From a checkpoint of a small mixture-of-experts model trained on Wikipedia.
Size: width 224, vocabulary 5951, 57.7M parameters.
Experts: 80 experts in each of 9 layers, 64 SwiGLU neurons an expert, 3 picks a token, a softmax router, a shared expert of 128 neurons.
Training: 403M tokens, 6147 steps.
Below are experts of layer 9 (counted from 0) of a mixture-of-experts language model. Rows are named gate (a neuron's input weights, with its number), up (a neuron's input weights, with its number), down (a neuron's output weights, with its number) and show model dimensions 0-111. Each number is 500 + 25 x the weight over its row's rms, rounded and kept within 0 to 999. Numbers have three digits each.
Before each expert's rows: a language model's description of what the expert responds to. This comes from a sample of Wikipedia text that the model never trained on.

# expert 52
It responds to: Taxonomy fields, Slavic prefixes. "- Authority", "- Genus" fields in species infobox lists, and name stems like Serb, Slov, Czech before -ia or -ian endings.
gate0:497509488480515534487506498528483468501528497516508494494511496539502508477480448496496522500497573458491479503520506506507542458440489480494517497490511519483523497519489513488486475508498475505519445511543517527520515464507469541483527510488478491527508517483520545482462542489509534510492546446494451461486502533536476518495505485529
up0:504495485509523527425494444500474498488495483501500499477496480477552469505504514503471519478500488469460505519532511495483538493492488495492523502480455536521494522542484494500529510508504504494497463487568529526524528509503515491469512478480459472452497510530476436492499563534500497482428491492525484523476489504542450509554480530490
down0:465488466473489514494494500507460498498504509522504491498539508551472442546524482518555546473534544500514483458506484528497509493481486509545496502503521475494492552484515488474468529526471525524454432494509560530522470490482515525541502499482475484492495504501463463488520532476507518480512537477467472486500473485515524476499507526507

# expert 24
It responds to: Foreign name letters. Single letters and short pieces inside foreign or unusual proper names, often after a capital, e.g. L-j-ubav, Dj-ú-palón, Al Q-a-eda, L'Amérique.
gate0:461487484514530526490515483474520461540472489506505537522532480509475480536479513498501521449506513505530495542492507510491524522491486516520537542487507497439493515515488500499522501493507509497483551458530469512501467519488504531440498467491499477478492509512538492476493548544506526516497470513504494499511499513514451503426500491487
up0:510449507476507512495494513495498517511486501494495502554504496492454489513484436463503491555505535508535522478499491498462520522488484530492537484480513515489502513540508490456461458512515476488489459489537492503501536506518519493497490467485493461513451457526482470480498517552504544489481532513548518512532505495503476538504492538464
down0:530480507508485487509516484488546501525506541468478495496472480494487518521498481456477519476503511484486471511460528539483511462489532506519502544463491462482454442544500464482529476491522524514490467480507535492450538536508464493496455504551489477480488530524526528494534505533455510499470532522495512500499499520487512504468508519450

# expert 14
It responds to: Main verbs after subjects. Main verbs and auxiliaries right after a sentence subject in narrative prose, e.g. was, founded, became, host, operates.
gate0:473548497479524500485513503489532519540491519510497516478501472484501534501491469487484510472551515511523473489492473488491508518484521507519526504506552422505502536518466457520496521524495509537502499509512501469494493491490471485469489517440512455540501526516471494481552584441508504491490491521501468502545496510478503511419489536526
up0:528506478510469474554452542502438505501538516547484469479500486520498523467529497479527527504480481474499509521512551517489462466508509469527518505485508484502508525442510526472547510502496470471510479474505525514491565458516513497493495483528523495472457470477522491495469482492509500488539492483496444495466496522505459508503510489503
down0:537511444525490466494481464489500476520501503489455554522516517520505498492447519526491527512498455508505490505489453518470534501470447512484466470528511500481470529508470513499491517522557471501498564479487494462475514497542542515504481517509504509510468530489484558532545510506518519484520481508529498489494471529526521457516457541475

# expert 51
It responds to: List conjunctions and commas. Coordinating and and or, and commas separating items in lists of names, roles or titles, as in blogger and, (and.
gate0:492496505546466494480449509469492496461506501484502529542477485523527427512484493539535507503489509465523503497505516450423512488527495482488535493498486529521490515465480533501501485512475532515473498512509534493524530522512545490513524488471528527517494535496530491501485506524521486475482486499494515528516522530521522458496499525534
up0:462522492468482510447476507470479540500479504553519547554510501461514444543527481531510525554490486482517487480517539483472512490513462496464501534480505522491515510500489495485484475485503443490451496493466505480459483520497481487467502479513504522539518525492502514473469509511513481514492540557486560526468526501489490524466537485473
down0:486441476558494474502478443523485535472550508526502500490531474501527499484514510463509483527577511549486520533496502501505548501542497471492529521530499510516497504492440531531497502509510474487499521516493508510491493492485510482555482507515511488511513476490523516516455489520458487491497495454536504464526477462482488462491512476513

# expert 25
It responds to: First-name word pieces. Opening pieces of given names and saints' names, especially right after St, such as St Martin, St Mark, Stan, Rober, Brad.
gate0:498520504513490496505484503511541504494504491514459470509506463474491481510491537451505519537462466522514507504494508492533532488518533469512525504494455478520489475467503503520483479530489526457486509479565491489499477527516472520482523480447478484484512492524501540516473465531520506518514500505483494486544449500528503496511522492481
up0:519521501479472492488477494467490524485500511480462510517529532501542483508419516499491511478537497533511507518482534491467515465516601502534490480500518527465495481524538527501496503492497542520495490560483528473529531519495522508483505523491514509482562500487494514480563531476495475489477483510495469462521496498499541474488507502521
down0:510531495477503533493496486478468516486485473503459513498531489512521507461500466512501522512522486497509476445496516463467498449487505525452505461513502524471525433429508519523459519554488552524516465478564488515505522519497480508498499522509492492480505489490526488507551462470518469507505487509497527522552511497503523507474479451514

# expert 41
It responds to: Auxiliary and linking verbs. Auxiliary and linking verbs right after a plural subject noun, e.g. were, had been, could, is not, would.
gate0:495501518482503483507541536511519488448517490482471532511582463507516506490517528510564492454509506543502527512519507484529528542484519514486490490477523516532505513548541487487461492488471530526467498506509523487530489521496528457519524510507474514512502471527487485524533498501488525517482537509510480491535532502499491493501496546485
up0:500501480464500511473512507469496471476448526478521512474498484503440520477495467530476484497519524426517538517517485529498443537500450447482523476510515502505468494551528580520454460475500465495494495543460493522473538506497486502496461452528525528505461458509472509507506502489506456505498499482500459514490492528502484469474503464511
down0:505499497491496486504460477516528508502538488492487499443526484495526552538455524489486476467482489481522489461507452479515477511480458535495498465510495508484495493511471532431493504475526521514445497486502502468489481512491546504498515511533505498518449509525477477524539521475503499516525536499530512493522536463472485486504508499511

# expert 60
It responds to: Partitive "of" and word-middles. "of" after quantifiers like one, many, two, neither, the last, plus mid-word pieces such as an-ime, Mount-ains, Mar-quess.
gate2:488507476485491459532493501507526499468456475511517513457509471524469491471483528471510518493498516499431542531522511558515511488466479510482514516503500500488507488437477457515487535467507500509534487524537488469489547497478486482488506476478521501544509489515481488520470507525470512519497484511480486544511493521538429453505555481454
up2:498481482489515520486512531507515494496513461483499487503521454517541478490524518505477483439557503488500528530545501479516495466523555547505533467528512493520494509514498494524495480487503502525517478540498482495510510520500506528539512493458490481502501552501504541494505519550519543458520511518485506455488484531499479483537468457448
down2:519504511452492557499490527516452498535487523510512504500492484481500461554515516499493492540504489484517519473519491430498498491494525485517478467491494504550518454458524477479492488522497495490507484509510526509486525474545509496489535511522492533463516531522448479504495501468482516459532489500508516551510528466451507471520515501462

# expert 31
It responds to: Country and state names. Country, US state and city names after a comma or in, closing a location in text and tables, such as Spain, Switzerland, Ohio, United States.
gate0:525488494500513502516486483483471530505521475534488507457526477519498473501475461523507504481512473454519487569547503483481472480484480477480485492506512513503489501525440521492508543499477483497497501556461520521457522454499522503500502548501499505500471476506495512493498493513485500467502520464559510528522485475507497525496444458504
up0:532492511517478482539489509516504532481513526517520521489494496476532492455458536492552474520503475522532487586478529506496486486446496472521459502473457471492496490481510511494490503495493502518473541491503476502461493493524537510509464498500501539514475465526501481516563526443526472482519499510469500480531499529500512524457514505539
down0:517507519517499482493518496501538492525491516475551462475511516500510548526502513488485448480463490506458492463485507513442493542487518492498527541507495537510495486520519511486472531481551456512512509485510512496487467539497486446502496462491473467494517515470489494511486529462473481485463549492482499503494477525504503522465462464488

# expert 57
It responds to: Personal names. First names and surnames, or surname endings, in lists and credits, such as Smith, Wilson, Richard, George, -son, -ley.
gate0:512448506504522547516530535538500480534526495449497464514478469521405532464465469485456480491519507519445551538488461483494496541463513524482523463526467525496503484488546497485478475541519528467472467509469473518501488519490525519513504488510480494492450498498527487514524497488486513530507475464510489505479477466537490530525448532494
up0:479486486526528517473454481473471503497517533506432528469481497477509470498498542496479484513515481437500511514530526502523519493514496458452546521487525493529526506527466459488502515480499477480509504503524534528480501484466458500440500490539481465490481444550492514471477538501498513475495523482469505552460545508477530514474545527482
down0:501472485520483466503490492499491500521479532504523527492489520477520453514498517449478473529510481501522492462479509482538535487525483491505492515473506460544507480484485527494524554486490508528462513534499496478474478507527497474501494461509514527507470532481543563504482476467493480454505479553545472516517519473480485480481530489506

# expert 47
It responds to: Latin species endings. Latin name endings in taxonomy lists and species names, e.g. -idae, -ensis, -us, -ana, -um.
gate0:490488484497493540468515488528496494502447493503511513504556506463517474533479475488475485531528493461504479474530472526481479543563516487436484520519546497492513523471472498486498514499495498503492496562490520519534566511489486555504462501495520500507564523501507505477493547520497517476474559516471459477525495544479520475522494524528
up0:483515505520488462430540504473487499453486490498506484496464498511526512497490513491526505522517503503511505469472530486514518534441500494480561516446486507514471488474459517526532467470534497528503499509508473489505515518477474455514530516466484490517532492507481511496522493529502516513458544469469494525554532546478520476498510510509
down0:555466484473502533527529490500528474510490533528533454478464487565515500551475489522533506526532504480478457455495537497472507493520501478448525478528470496532459459528458514498496507478489429497527495543507463499502438511467443484485508514483471479492503518516499510502515526496459490532491513466490482488513525522501546458506487515535

# expert 17
It responds to: Quantity words and numbers. Quantifiers and numbers before a noun or suffix, e.g. several, various, numerous, 80 in 80th, 60 years.
gate0:500483505476534511489491456498518497571558472507489502443516464501499502468516495512474500478531471502479525517504464500467537507507491466466498465503481440502502493540489502450447524530489547498493531529511506512470479471514529498530521477504502519483464522487532511501575566485494491526531512508499464465469510490471481569502476492525
up0:519502497506519458486542498479550476497467490460528465530478525516480542492518449499498486507485487495529478464504504481464491543543542537535512482482558496528499495483465506474486466482503528504484465447478495481455451513525464482531500469488511488514521545526490516461498480533487501493494497489498530494530509500513573457474493521480
down0:524530551515519510479529508523535482525461481506533514493516493514505544503537446465499488530516490494518471456492460474528542513491528466478462482497516541531482529516504504482478562520455521496503498532480461542483467448484538489523505495488523504479494490542483514502458502557516502523495488498475468514477486502554503493551474467499

# expert 19
It responds to: Prepositions in sports careers. Preposition plus article or possessive in sports biographies after signed or released, such as to a, for the, by the, in the.
gate0:521521523513497539559504471471500483530489517483514460499454486497451505491478537453478491553495535510527483486432482467482487524504472530535530477471484509500500485539521526505450525528522535499520527481459478471478505544463506481539498529536538483507507490514506530506461471462496524427484495494490490509540497511481495498522504491510
up0:504469507521512502495539495487520505488481518521543539458462513458450544506473476485487511478540505521508483495473474505523518515488468474508514439527526516518500500513505472487462510474489535529481501518445456497483502521497503476514453473486480475486511481551518454516493500496491498494465491493530520465504520547465505528487458477493
down0:512479482493501477524467499522475484531464489462519460467473492513493561478530479477482494477516536514501510510506490511449513507520507525478539481510516463511500518516471461491501503507544466466504555497523488482536517476475526498472501515512538514496450492501541514521470516441467511517545486481467518496530494464533479495515476484525

# expert 11
It responds to: Table cells and acronyms. Pipe separators and title words in filmography and discography tables, plus capital-letter acronym pieces and 's, e.g. HL, BBC, Master's.
gate2:502495532509515521466531492498495496525520488480486528541506503538518501568509512483442497544504530510485485504497458475503486519485499467501474529528517480446533497482502495471525489511468524492536516527526472514523475470486455497479467512485451510501468521515496509474502544510503468466534486545523514472498519502459465478505494458508
up2:515488502519520473492468480460475500516486503523507538451508548537520514561517506529492513519476497493488507480514492505488467495484508540453504495475538517485498488550487485459470493529484506517490481533479516494464554445533498509495514487454483535519422491529487502529489523451512513513503499481504514513539523510481518447484520485513
down2:515502519508492522535492483535491481460484493455483494479514492531512550486481538523553475509492497453507462515496507580489458502483478507500487497503534457445509488537501490519518527542489472514520524491511485499481480489504545484513495500499514495481500526490524483505496492483494504502514485514496499492477451480467496487531506501533

# expert 37
It responds to: Table numbers and coordinates. Numbers, coordinate symbols and pipe separators in tables and stat lines, such as °N, ″W /, UTC+, plus word fragments at text starts.
gate2:521500461502531536516546440539514479500491508497491492487489538513511521536521491479477525513505464491482445516517481452520515510462506518499510509511499549516514513507519536488513466518502517504484483526480463523469479500518488511512521514523480482487493532471502486503448456510532490461494483521520492489496510498511499471503433438473
up2:539487519556543502479496466505537503532511520531507509512513484515540511479548497504505449456472505500502500548517505498515480510517510494521517522530502534497498472494462445510450457478488501515506499479552523501482492510494491524479524497478507502494492461522524534512499536479463440470526529474451503472544472525521455507518494515535
down2:507479516493539495496465503509526520441499488491516479512487450483514541508482512524559449485542444479540497488489482482461503486495512469490498509521497513521487476508490507471492522465516524500475530500523494448530487537508489499472487429480487536488495492512550480471469533519489491513457529476520522479527445470549506472470533530509

# expert 26
It responds to: Mid-word fragments. Inner word pieces and spelling fragments such as modern-is-ation and with-d-rawal, plus table pipes, line breaks and digits in tables.
gate2:540498492500495492510471544506480480480500487552499522498479519511472496525489526507504514498511511508532522475490524496485461511507536516539498502500430493464532519498487494495525553509479504470507490440518508504492508540533522502493499488533480500522512562482515550529514500499465496477513509528503485551524478478519466503526520487447
up2:463529536484484549490499466488495510505502498544537518507494537502492514498477530528459517501525483488509480498486498539532529493501500462499530477467498538534489504476547471485536511515491445457507510505511513509506502505511523514539485503539510489450483476504494517502522492493552481485499520486479507498515532500503511470517538531502
down2:486529505470513507577489496504506554486500498501505480496551500490533509509532503473492506506495477468552488525492523480475495489480500516485481503519521485521483520485498507480477513474525501513485522480558520491518485451478503500544504524538461500526497466483493460501492513511505508527504521540491522530489530549511476541500513479486

# expert 15
It responds to: Word-piece continuations. Single letters or short pieces inside a word, often after a hyphen or parenthesis, such as singer-songwriter, (footballer, shrimp; also taxonomy lists and band roles like bass, vocals.
gate0:499474505515501466535455517488534536488496527542544485467467496529526485501552474535519485500550465494530554530504508495515528525547483498501479513520535465503484494481498459516464501493481442506535493502520495504476528542494469481507495509473530525527492490507486535512541571500480529484478533508500497517529462478477493510497497529429
up0:502529517523498442525522514487487554497495532521494502474492486500542496547492459536539507482561522518522500490501541489442470521496501518500529503536507530450496504537501497525424446488494490520458496533519483496494480480443473468472518501454529504513480474470489537491487489524496506476484469539480559503511479510526478464476503466500
down0:479538461513501503502476487472496517524517517467524518515529540505493487551539522502482533561489527509508518524538506527486473509458479475497520470485486492447472502539505488504441506493499497510499516517532473510506484494499510515506504489502536470483512514492493509475497517499473467486504473501535509475482478504517482499477530550504

# expert 49
It responds to: Ordinals, units and scores. Units, ordinals and hyphenated pieces after numbers, such as km, mile, fourth, -year, 12th-century, and score dashes like 59–20.
gate2:503505509506503494569524506478495514488520448524465473458486513535515513538517489497486512484538529512531508527509533522528480477503496504504455547487552482480521536558515503509522468457516504478487477494511520487517471460488478484453491515508483477471500502504496468495485500571484457476502463484510473521535558502461505520475503538472
up2:483497491515470526481518496498507535505498435518499516531563513488544533513491498486478487490442495513474516487478525506510534547494536486449506515503516523532507490530500503445471497460527521490493486496487493471473436482509486547471539526489495499518488533523490473483521488485487525524489545538489503437517495506465493523485500528524
down2:498512443471450443556458503497510511532470482518521531497507512512520510469506520489496522510487544490530478500458515529507493525501548485522490509490486534498491502517469497518486508495488553490543483533500545516480506489475472494476488464460469463517483523547512504559494480494528510448534512513508485507517522502452474506491486497469

# expert 46
It responds to: South Asian, Arabic name pieces. Syllable pieces inside South Asian, Arabic and Thai names and words (J-od-ha, im-am, Phrom-ban-cha), often in tables, plus em-per-or.
gate2:501531518466490502505506449480499512539512473563500497496517497463490474554438524519528519526569531511470489504504516476523534502508486503505503484572517502496528513467502535482509514528493503504526532499511512499485522447530528487515543512486516478532494519498487509485537544503507499467477503493465476498482509533492521494465466467501
up2:487552505487494488484505478516486509507507485453457487528524514502486494500482488524484543501526506495475516510483501493454463490523455526515503473516516539508471497495532499481524475553509511493474476488458498511491498485470574459518501489495528492518506473532506492528493468437514511466505485507513504477451509505460534557516515478491
down2:453488518485516532437506501509452483494509492453469494488504504486472494466494553496539504526515512562549531483480493489486503540502545519520514483480471520510519473497522534465489482495510535523459523512477529467472504494543502537506505516529510520473460478515477498512459459515539488528502504533479489524544498468465479515498466562497

# expert 12
It responds to: Personal pronouns. Personal pronouns after verbs or conjunctions in narrative and quotes, such as her, him, it, they, me, my, that he.
gate1:538521510473489454497512509493492484537554456520487500473532500476472550476426476498508496536530524520503497469546467473479455499496516506490517515538514474466496491514488549504479469527519471506461492465505480462496494498481505490528473468477518497548471529479485521505503465471500516504504520479537458487501529515485494489493490494493
up1:470512475528549501520496442514582504542569521520504510510536496526507512464487515469446504542490491498509500530539516469526469525523460536535516523472487522528531515505506506486505553473474502545507496461483528546494516501501504525508519532535506473520523475501491519483472458491503510457514492502544498502491491477474520514490514465481
down1:494489501534500509540529488471465511468475528440486451523460480486523549515487482503500479570510489526497498481506482469490491455479521522543524457529481504468505501467525529515521505501527523482525496496522502494488485493491492532540541527522486451462493473473511520505506482500527491488520489475509519457497435504437523500495480460511

# expert 32
It responds to: Census and statistics prose. Prepositions, digits and word starts in demographic and statistical text, e.g. under age 18, Hispanic, In recent years, and numbers in tables.
gate0:492547469510498498509514493515513486489502497497531502491472515527508495480509548520501474470554505509531489526468483500508504500461569480501511478495513499503510530462450500522525493500506526498523438494512507497502497498482497536525501540474480492513536523500492487475485519492492567459560510485444496483515524513483525480446496525501
up0:528509493490489462489505476448457509495484479563506540505481533497528535524513518515530519530559535529495498492478492526520514524497436501479491463520500532482472493481477523495495450474518460505486501505474479517503489502500479487494467495471545516505497465572483464494508527516508506474468480508515524520524516536500497505473516466549
down0:539500512502451527545487535535517550514508554528515470519533485510472477475503537492499448501474508480473512504531508511529512458507555502460542486528490497513480494486466467526451466505469483538522460510485454516481491518475525505524510518525515494497482440512498482491449533482500505518496501497487519515487517453491493500476514511536

# expert 23
It responds to: Word-initial prefix stems. Opening pieces of Latinate words after a space, often after numbers in music chart text, e.g. cons of consecutive, dec, conc, -st of -story.
gate0:539459507492521508476497503523494471503441522555484478531493474467488479509505480520512473485481498511450489496523495516489515509464491491488468493468480509483442500539490480517464504480511510492538499531494496512513517493504511500514583493495489506505514529491525442514488526514515505505507482511497526489468489511493495543515492483521
up0:472508480493497510512535488545477549490524501522522491508490495519509493506510528498500515469542480530579467515496506506515497476519496524502519522497517519508520502441529508525455490463485502493524522531486546484481484510500445529503459547463526510484504463501526510519501449474468519510486484531512487454478513565486529459519473478521
down0:453523498494473453563510524439495518446523486472502499495501524578506489532490491503514509509521493528525519495500450504498497498447478481499497476513471501508579499508501510484537489530564536509498463505481503494505497546497462483504515502519529469508489519536521462472512524491489484544501579488517533503527501526519503491566495508512

# expert 5
It responds to: Short vowel-consonant fragments. Short word-start fragments like ir, id, ig, ad after a capital initial, mostly names and titles, e.g. M-ir-iam, M-id-way, Mod.
gate2:511500517507489510485530532488518500493491534533493533486480478502471504495541506530496489541495485504520510518500485549541488494517545529515534537488511502519496479490437469544489514475510514497518513490523478488507477497467485452532461510430502494469511473511518496490510482473531524539483466479498495515511494522466524496512440479509
up2:527459485543505510517486493526508468494534489501503529521507492461507514507531439513502480467469484521558481489479492479485472508536450508545471489489509476510523512500519488507462479504500537490503492493456508487564524525517550518504488517528500507513477534476518458487483523446494489489455507513545512518526499499507471498492492445513
down2:514497506531482500499538486513501479501473494495550461512507450456483480523499495497552490460479529494550472479450539476478541538523512533503538525508480482496506480476493475538466472462477525482514503478475520516511550503463496490514516492501506482515530520565507484490498476492518521498492499511523501526514489467544501475533528486486

# expert 62
It responds to: Quantifiers before nouns. Quantity and variety words before a plural noun, e.g. many, several, various, other, two, some, and the word of.
gate2:516537487509492487489500522487468544518478456490489505495508485508487480581530537515457521465551512510478523485495501494527469508450541545501486505479512518509494517578479518523532478495496532508478498491502498485549491496516501514495523487518515472516531513524493500485475498529479530480498493520479473492562492492527462549499521535475
up2:476549502507490517526503509513508473515524461471545514539481505474499509555449467486498504521504493542541470478477510489488516503546546537492519481490525503535504556501522515479495514493492485470482534510484502482541457494518500528517537532502484457548508498500518456480484453479500475483464544493539502500514512507496500505505529505486
down2:491474491531485495558533490518477498521497522484525470512477544536552441506467458521524492488504443498468518504507548500542491486503484483501496460520489498463531511463525533478522557453482526522510479510503492560525462521511518499543469507448512514500512477482453490488478471497478495490511515518514526537452497500510489517504467545501

# expert 28
It responds to: Pronouns, negation, quoted speech. Pronouns, negations and contractions in quoted or personal speech (I, you, not, n't, be), plus the first letter of French words after l' or de.
gate0:493536497512502452509485543499506505458512503482490517495512469541479523544478465496447503460581490530485517502477498516498477492533483490492508529488505512500517522504468481528506490474457514498489469486493506490463485503462458476416469517523493499481473473483508506527490507497522529523488494470484470527508453485489506474463491516517
up0:524495540494473484485474549500508504474502511482500489490479460498515497494488471486479481449511529515505500505532479515495498534536445496484475478459486508497483519531532454534481499458491481471526495539482508497469541555462544458495488510502490546499461500502505500498509474492468513458464570498463511528484470494511460541510488510490
down0:529497494507455454488511470504514511461534509518501548500487525507492491506494511535462517499516515530493514488545516503510444482515485532490495467527477500527487493482464476518506480489506455493488475515503505484495512516492469476473451499498486465473510494518452490518495449516550476480572463524490504506472522510497444471496491496527

# expert 20
It responds to: Article-opening In. The word In that opens a definition article after its title, as in "In physics" or "In enzymology", plus sentence starts and mid-word pieces.
gate0:483485488513489472503538516494543488515459494457494489514509501516523520488504510481501522544496490491549479537487510534509495509480524504474456497504491509475491483480519513501512482470510476561495549488496514472463486480471501501519527539442489510522501503437482504511486500571493476472575488527448559481537497486549493449486481498486
up0:492486531509501475506506502495508476483487484515498472515450449514500447539461504537482479478496510508517451542454527494539464486541502520553497498512485515503510470485480487498475510470509465485580542503496476506495480512498527501503514484514504519525506499492507525512490493515489461485510533546516552488450460524492476484495521497478
down0:504525454502466478498517529503518517440481504482501484442464467510512490530531517499494497495473537508510459535471510514509474523521494489536482521506509513509534480473473493514526531487494537497503505513479465476451507507464482473512445499466501469494521477522532539509437478464524509505531469504532532529515534508523482472516516525535

# expert 35
It responds to: Plural nouns and stats. Plural abstract or military nouns such as services, troops, operations, rights, plus digits in sports stat tables and c-word pieces like captaincy.
gate0:495538484468513516499507506515447495510530489513499496458525490522489468517517505516527493519512478501490482512538495507483566471536523476486447501506471504479500528510470511516513469501515501473555516460502472517526439519464488438481483513492451484475476488493508467490506480506478534530476502482519496484470503520529524509537510498505
up0:507523496480513539472548495526482489502496476497542524505492487548546465564473528515521510494497513506495506508501474537487471442498506510496494501483483524482511515544477458529488464537516527475519489481485482516522491543462514481529484492472482498525545502566525484524491483510516506529513483474486512470508484513504515481566481492538
down0:500485484499478534519482501495466511535518479502499461485522516485486504492477490470516477503516456491487450536508500541481557505500487526483490490465503445548539510502530522489506510512522492518495520492530550508558443492485534513480518497563507525510522507498513499505519519455513490524504484443531507505468506463501525516558465541513

# expert 58
It responds to: Sub-/ab- syllable pieces. Syllables like ab, ub, up, ap, often starting Sub-, Cap-, Abd-, or inside Indian names and words (Sas-ub-ai, Sak-up-anire, w-eb).
gate0:476487468528492541496453499459509490529532531488467463462491456468504502508483493497488457468547482520499515480511488489536516501517498473508451485541475489476520537475516490489480509505478509496514517505547509495482512497503510512479479547491469478474474517494493498486472495485500476533463525509467483472519464475477515493463458547497
up0:500508513528508529477483492497489532484499516492477520492500500532552514463515540488506478506522485491496511514483463509530498519501473500502494476518456499495487497454525486472521471545453509511455510485508504524493528525449444519475484542509496505506503503531474471521510528475477496546512513499490493478546538498509518501511452503532
down0:491477517504517493492483508508480485475526483464507537476470479486495485521480519477517514470525485475513486488534505525510491493489486549546483476506519501483513513508531526532465514462505544492480506457481480486494478506498465526486481433556551535507507475540451498501444497508509490502471479467541496519455493448478492515465493501481

# expert 53
It responds to: Periods, and, German ch. Sentence-ending periods and "and" after suffixed words, decimal points in election tables (+0.9%), and ch inside German compounds like Gesellschaft.
gate2:500510522506497492495503541508519483486480493486473514519538516525498513503483483479484481531453494485471472495504518562491510492479490546437488550470508500477497505515479487495490513514508489527517481540520499483523496480481464541462494522545512507507476509499498450476510531525474503511494509497507484478501534483514491516501467502553
up2:503474503491486495526480502520512489506458535487497483446466470483460492491496431490532512541483490504480488508489508511478482519471459530488514464512485450456492477496501521533490516532493499514469470501523464501522531505487520465499489477470482505526537478504448538486492466508500515516519528534538541514509480458497462487497483483502
down2:499502497536492503538534473512505484485453516500535541516515521507499517498514469458441530506448514502499495497526494485494522505477507528461521512512502515462488500443488522476516499507478487510489482534521506497494499493466486529529466517499494531470502485491538521459492477487509467521471500506486508476545475510525564478494495494518